Weights of a small mixture-of-experts language model, trained from scratch on English Wikipedia: a variant of SOAP for the experts.
Below are experts of layer 6 (counted from 0) of a mixture-of-experts language model. Rows are named router (the router's row for the expert), down (a neuron's output weights, with its number) and show model dimensions 64-127. Each number is 500 + 40 x the weight over its row's rms, rounded and kept within 0 to 999. Numbers have three digits each.
After each expert's rows: "comes before" lists some tokens at least twice as common just after its tokens as in all text. This comes from a sample of Wikipedia text that the model never trained on. Tokens count by the router's weight.

# expert 7
router:499530506519511469431409464508463457544493473545596509477507491487506522476458509582365519525496474415526507497537491466483495508523486462447514550526518534512452487451490452610543474519458492
down0:536584536484563426546530532478546477499433508480441468488476539490549512528476515532517458436534460482481479455469473488571529451448567489550491519556452462506448439518580517523483522497470513
down1:484562511533444567511446471520582474499509452460468498539569559527503489583516521458481505458468448499537500479504560567503526524428500504523459495615471461502477462499540556473468515493503584
down2:510554523487457481559469483559441451513480502510552499581440516553505538506509523508509472525488547485504537509466501500505438446437529443424460424523506507453442568595533501498532513501484443
down3:476547557429446542532481465488461456528448542449481441423442477485507520440587435580561499527541532495515581478457489494474437529514531497469543506517445559509539498518481504486467541485501465
down4:588504511478529442465484440441504476461492518449487558449497530487558492502493538408518518471533558496499487497515486474494528543455511507526495437505461467546478435487493445513573553484534478
down5:443519515476506468528486490495448480553488463526479485530519524534497502502537542536377501417527501480499493477470492468467492607514529533508595518455493582524542485492519447502514416515459496
comes before: " the", " a", " his", " to", " an", " in"

# expert 15
router:472496497414496491494516493572488523476515541520498522439481529520498414503535536466508544546495493503565481547443488523402448489510480530439468519457480451441505552453489512557509487417422491
down0:614526454523514468536497579498440458490477533503544527509483534404509544489524550476499525487557548473485498483481484514465453541561433508464530522491556477503499484543508515502564509580540446
down1:536530450461497500508472534431529500504410445467525500545457464570517499471519530502475538559519500570409570520494477525594508503521531565541522524451521478526602524518516495462531475485506503
down2:559486542527480476540443491525560503488473514462539420525445605464563431464441486449481548565481459540555513515518501594542539510565460529445525553475513473509517505492426468486508457558505523
down3:417530517504504501558504521484447511456503561571502539521494535555481489518506513514547522548496523445542544521500467533548465457457513501473561461490465542469502481540524495590500491514564415
down4:528480503576476481511481576466515485482435481476529495387569526452538480489473523476513433469487475527539531468531453472466556479529473479523515502491482465466450459471475490459503527493514447
down5:494498464546479497478488551478487494503467453537506562465459462497468449519430533544451541501501516463460493484606522510508537526500449478510487468517594490543546516535534539514552459527509500
comes before: "\n", "-", "|", ":", "==", "The"

# expert 8
router:515523507435495493525501530471497457587474503534523495438440490486507507456432500577426520494530417445488486503468498481481553495454529400478529521461508545524450447442485514567517480529489488
down0:490455524437512500566471415572500548506476521462546539469474479491478471528479405539482593493548489489491464516519487499489483441508501457447567552485468527556495566511484570503508495459523451
down1:480467450580446496487469466512460545456585524553556431508529439540434506481446502425475466512533513514444443516498536521464502570467523492468464518549554538580500434447543487567467529520466528
down2:520504484503435519462441505549530545432473426495543512521525586539465582539477574412426435480461500521478498454498537454530535498498519487566540503599475488482514460524498491500486482481485499
down3:553472445475504493454525499533480513527531474512579461511451470457513464528466477463495547545477429484452417525479432550519526481474553453499532530486557485525511497423432504495510513510463554
down4:546533561542518563505505544478447494527479501485542467583474483508433494502478483507519555482576534510456552530440467500432463526521517515537550496471464537533491532458546528599558485493558500
down5:482457526437429529559486537496518496460534524614473504561504505494491439417511499525529552497510515496501516494489388429535529484479466484487527509508556522458500485447505550475478520458480537
comes before: " the", " a", " an", " be", " was", " he"

# expert 22
router:529457464458497479433561441480466510537511473540508507521556497537496475493378471513449478540449491501595475451512544532440429492522487511514444515585509573541484526464488535455389523473548529
down0:494592510567424513531495468493562470485470467491528497467522463529442560543421500540482535518509538452515430475541532470463463578501502509529446509407479546503473538503495458430481407471481542
down1:508520522478462471491475544568550509526494522401555433423475503562515572538466544546498456531483495509532468522496440472427540487507466545414527517451543442541539555521598451549474471516510499
down2:610508506495469531529584511478521493536463508495536547421466539488530519481435576497508506510507514483619498483490491471441506558499500425528500490473531526496496529501470445434484517546566488
down3:540519502490454476580474501530511529494447563525503532576494514532465496505496411527473505502501484579537489468521554457451518604540490410507438507462442472513517441513478531459497443493528546
down4:530498490501571545467622480422545461575479467536499521438542489499474593497460497572518526559463444497582494534547608551516451464479498530527478469472489455449517530530475512492462442500413489
down5:490482537524530484558544567543432430505514606468374475519539455493545431468590489505518533475517494545512456485494524530500461448473482483420491464531513441510478387511514534566528487494487499
comes before: "0", "9", "1", " |", "2", "8"

# expert 13
router:465504507442490444547505502569515515522518564520486554450577542463482455504528536423494490531482461442459543541478499495417425481523439404446469592455544424489527478484474460499510472467426458
down0:536561503468459579531464451476454477469494518460494548506522554539541486567484450477467462435525522517482499527456479544443516513503570465469572469476451458526550500421578540518391534504496502
down1:486479518467490492494526547500476523596535538497456505552578495517508461563514424496474527521520488512461493551524507517536490486454543483479496480404429518515497535538466484491527476538511469
down2:576476562482535471530454470477490516542499486551532471551493480549540483515489538501488504451541510481518527476527435515488510455495506476435528467453480493567471456486421490553501470407472488
down3:479470499558633459429494515529469495586448471496539498413499445586534501446499482507456421520524457458417490560523492528513500540482495514466499492474492466512513472517483520599487533436526565
down4:515500400535560437473482525464463512580465484475520516590502554522502478516528496530514550564437499505475448465495614519532491582446549449490440504491545473450421463531558513499519437438415547
down5:459467473467495541558518491473409485417467525558513493562526447528512514511556454486556541526469471511496467573492508530491487445418508469476501496467522574489495521467509431502592432468469599
comes before: "\n", " ", " The", " In", " He", " It"

# expert 3
router:520499496547525538453492481556504502514530482519519515505544491525472407466427510497483452466492474494571481391456497536477445510514517488516450491520517568491444492472435513471459508446465543
down0:460494576565438546532479470565485484527537551532517522533557490482480501467500502537423568484529468435562513506493411486500560574485461483479485478490495475527486478464472441437497470461508423
down1:494464466579484489532536500529466495532512467524533541506491520574534498474513551491497555505528481451523471563535568512480483544558475464439539540505556512527525494496467398532505462486533620
down2:534509520526494445599600501478514517449515523510523505501507483406539486509441423498548514461500478446520492526551383583513510544526469441510521436434512457495528554509516434550509493481570534
down3:561471520515546523543574477470415508521482448542478492534534424568433496503485496521430514479549534453471489518530511524507454451540503485483462518509472531473487574473480484510494503572475464
down4:461532493485484498481420534497427543500571470455490515444543508532517522525455533529455498478410485478529500468515567509555525481522529450479479470555498484495545516477508570537512418492452471
down5:498512458500443510536506560536449524528465509500528617582518567505441496499529457568543561568412586552470493454556524424458512466522547423561541565450482525463521487468548470473477520499528376
comes before: "1", "0", "2", "9", "8", "3"

# expert 12
router:513468486416501440515541501489498524484483511457500507508519589529448500519525529584407589494446482447532554439504553518537463489476567501479488560537513456503482519514540489511476493548562508
down0:504567488488426473440464504500480498513487406519556540491477496606510505582449534423550474481549509517442510543515496446516497567559559481544519533477539504483574534446508428447487554479491519
down1:487483568543499519447438462421584589489544556464448450465489496505508500493496530518476462490539456486569514512546528463539475511532516443567475525551502462467533536458506529493518481542518524
down2:430512429506519528439527530488462497497519455494560499493512517564444422548544483436535539475511517494469488453486482509508514490494488529462502464544448428508484445505562445469409502488487537
down3:530495472462515458497493474488476515463554450506546530384528519538437534440445523505448515452460569407535568521540497508501522465471484520427441490536593581558477443533507447520494495468476481
down4:489514509536478518483521462438527533521531590520413462494450521485543479552504556419544582586468440548415498507496459479383496478517501557452452486408555562482543489462435505502500497491444500
down5:478498511503496515526541454446555450575479478464464499572535478502493519465504468541491450433483477471514551389544547510588482594469533507558465458553544535520477451491505461492454516539565549
comes before: ".", ",", " of", ")", " in", "%"

# expert 20
router:517510500415512483529485496563493509468527544514513507459477535469476475473538529417519530523484528536574446539515473493448393508512464546419424531426526515507452536506508528552538485505392475
down0:472448553499463473521496478506583538495417474431499507502512511512459545472520546453476417507484507542545499464512472523520600518503508534528472485610504550445577571499550469560491489487439509
down1:444403457509516522550510502513418530506487489507434479440471478567521485517481468504457473506556509476501508565494468467513472523531447526506517552479561518503527429473544526615524557527507464
down2:537483500508534519492519582470494468520502519440447505482516406425454510457511516495456526551452509515486470450504542460529514509519512521444547484514515434534536479522529529521526496504495527
down3:491468530457505508533501514519451538538520550516437433449451489463537481430469447453493491542510518469586558506429494486518540500475465545566560517395420514472519556476451499501565497540480435
down4:563523508506484490538606552523450471454474556507488450427536511505501539504504472485553525485555483487526468450525489509423507525493459511439473480434541514471548493577420498533586455471480512
down5:549509494538504530522480467507456423552540473531488534483521504481451462522452557555574440501477523469532490487544469536467465545473535478395425483468454475455491541484546466524530508517523480
comes before: " ", "-", ":", "|", "=", " P"

# expert 2
router:511497462528503497468533496536508522518502476485581522448581510501521455539537493482511553482481430485472525528452484521467500524503518456532491447484495513446518471506474466586473500451549487
down0:496513493499481536483474463522550527527495449522614504606479528470513506505503518419469461471505489515481461429544492446512462563449562493501499531627438482549463518522517410571533526523435496
down1:515467453522455499434470442497527493455485554468465539517582520468476555508449539565476494517560550497495415480509470457443409444545494496519424434525486457480472498479480438508489453540405467
down2:549503477499491519609519480487541462480551544526542460547461557515483468467515539463490512439578476536556526400503499443491508479542508496520540543569554433493482492509473458531494466469473598
down3:508494517463523539454497525464529500481494484570516498465520616575499537450477500475500491472526563430500505530477581465496560479490605499600512575479466512463461479499487525590469580486467499
down4:524546475496542535570500500501572518464503433490501520507509609532522519465559503508486468482423514526510534473460488473608577506534453567535493503511488480473439485499566465464438488435556514
down5:516441547513542438500556492472554485492447452515483488476531434549449548505460541515472517642481512516454482561472495466481499482451541471521522454499479471487525513546563509561553498501549502
comes before: "\n", "-", "|", "==", " The", "The"

# expert 21
router:515586518516510481588453460498460470489524528598478482497461533513521493540544528450523527523530489547399470530474505446475400548578552432514439533478546483513490487477491550529543472532478511
down0:476458497472440477480456500531515457451518455523511550532487548511496478448438431465513485468428532378546552462579562499555485474513541553470541484466523508532566504520539536500457509428497558
down1:489464497494517507404474458529489491547458481571533480630504516485454540497501550461501459517504542590479450528521498464487492499508515530464532502506581526454444482474490446558555525484486470
down2:475451499454520469495608549479450466471533519460424510518562514455479522531473472478476437513484453493549513444550520539476553508555411518491489446461563518509517506531448500431485522485492467
down3:564410500554547461505613560549474553516488450497534473473497439536416501552586470496470499511490475537494535430466440497425490488493580502552555521466474453538458505542530559481446477450524548
down4:461539521466592527493483483466485498500479511556537490483474521430465543513481424530512552460545419535615523522516545514505482467538515556525512538533471520578546524484470537489547549535490547
down5:502468451551527466460474486494453509532522470565543509526531505545451470505509498528495479480466441473491418492475583481477511544470529572502493525512544463438510426471473481494418418496507536
comes before: " ", "\n", " —", " A", " P", " S"

# expert 9
router:487529503523496492530478469515530538503562478515570512513543462509468486606509508452485530555521451514487539514492515506470526543532524484574491517459479423470518498466499526515443460490531487
down0:499472508520414540566512559487498510424517462536513457477489529492478533514567514460534439541419495548485531447463432551514452476519514465521554505519438508440465554447520543495483529514530534
down1:488511534543565498498512498524431491499468550436408469506532490540551530491569567449502506432513527508508498430466546496515481471539469521497428517515489458493437534511545503452474485545587382
down2:575491571490426565523539444549545508446517498474379476515497510539486530511471513467536547487507473437593566501488550478458436525580517509437486497409477464486544471522503448485500512437547499
down3:505555491508522478478495483470516443546504538529433507527580532521435527536424543524493549548472555486434491465526498520472442497502514448528454449423513474467509545525498534481558467518465516
down4:479488481471564507516474529578439532509530492472493553493432510515522492483543512484464498489495525464420504515515464545507457504542515433446472529504519539526510523490500500556494426481486464
down5:550424477449534466482466538412498515455463464474523473492446527491523539500504478484488479535496545530476472496545524448495482444462565495597547498512460487508552512529550470539558580571434547
comes before: "\n", "-", "|", " ", "==", "The"

# expert 4
router:523487453550560504439423520607460511522516474456530535458464504547503435492540453468529536476452533512520542518428505499460525513547520506448485475578501448405555513456526477494483479433429523
down0:525574519518535444491444516512487523501519485496488532478507496550521479521509509553459519463504493521515484490484416463472535538496460410512436558520480518465485440482524447532439421539527503
down1:531474405509498529497539495465449490415498570514495511486544509459485506508471463540526524553482573544574610539482451471475546488508529439508505487432457481438466551536514485503452519548492497
down2:496537460445516488582516526534429536463478507464538557433449501448490574416458526528498509497554514473524526440541519500531508525540482432568509484506495482566475538470552492461507510498556453
down3:448557464467455511543458452438434538509524525499522502543527544529471485475463479525459433491437517460451459504538527499482518504507515474479505549482487493447561455507467506534507483543531441
down4:526471526428580523477509456435529508473532456519517548502543494492528516539534505520580451505525416479527542561519475487444528477493494452528537478431442437508518462509517588527505504518547440
down5:474513519461537379500499471575555531486510537507431510498503499476500526585483558502441566513534483520483451531507535494521501511480544475554477466498448470449445581539412507546438441493443519
comes before: "1", "2", "3", "s", "4", "5"

# expert 19
router:520503490553523431569509444581497436540487501493508510503527550472514449535454549526362528545461482488507517328537472392459426511468581521490495458579512458483405501455516502483514474533540475
down0:477475517533426516555490490508425473513501529541551474521512565420500520485553462544431576492430525539477462573450570505525525425508485500488509569455516475536478514544420473521565455538401532
down1:377516519522449497475506471500509496471473403450523523525511508524521485473481514518500465520541561463541513583534513444588569433474483514501516463543549467490545474449476481455492517499473514
down2:515479466502480530508452465478493521485485570544419449459546495527518497481575505523478531537488529421480498577578475516496426528523502511512473444476524476462499508476521560544474512545512453
down3:486525490467457439519483403518503542553456509503551516457501516427512535467510471509515468483507456478524523475441440553506510468486497548458463493466542468490499459473471475524487511466505530
down4:485487519529427510465534488558478485458538510563613541421524523583460523447538470551531480466475548534491492571487573473526496563518502497528484537518570429494525513495462491454507508467475508
down5:504507504538484516457488475513557512485507466599543451533554489440520588488464474460470520483503457531455487521554497469538477482423444555571545487444551446454460483533560480575564589459504528
comes before: " the", " of", " to", " in", " and", " a"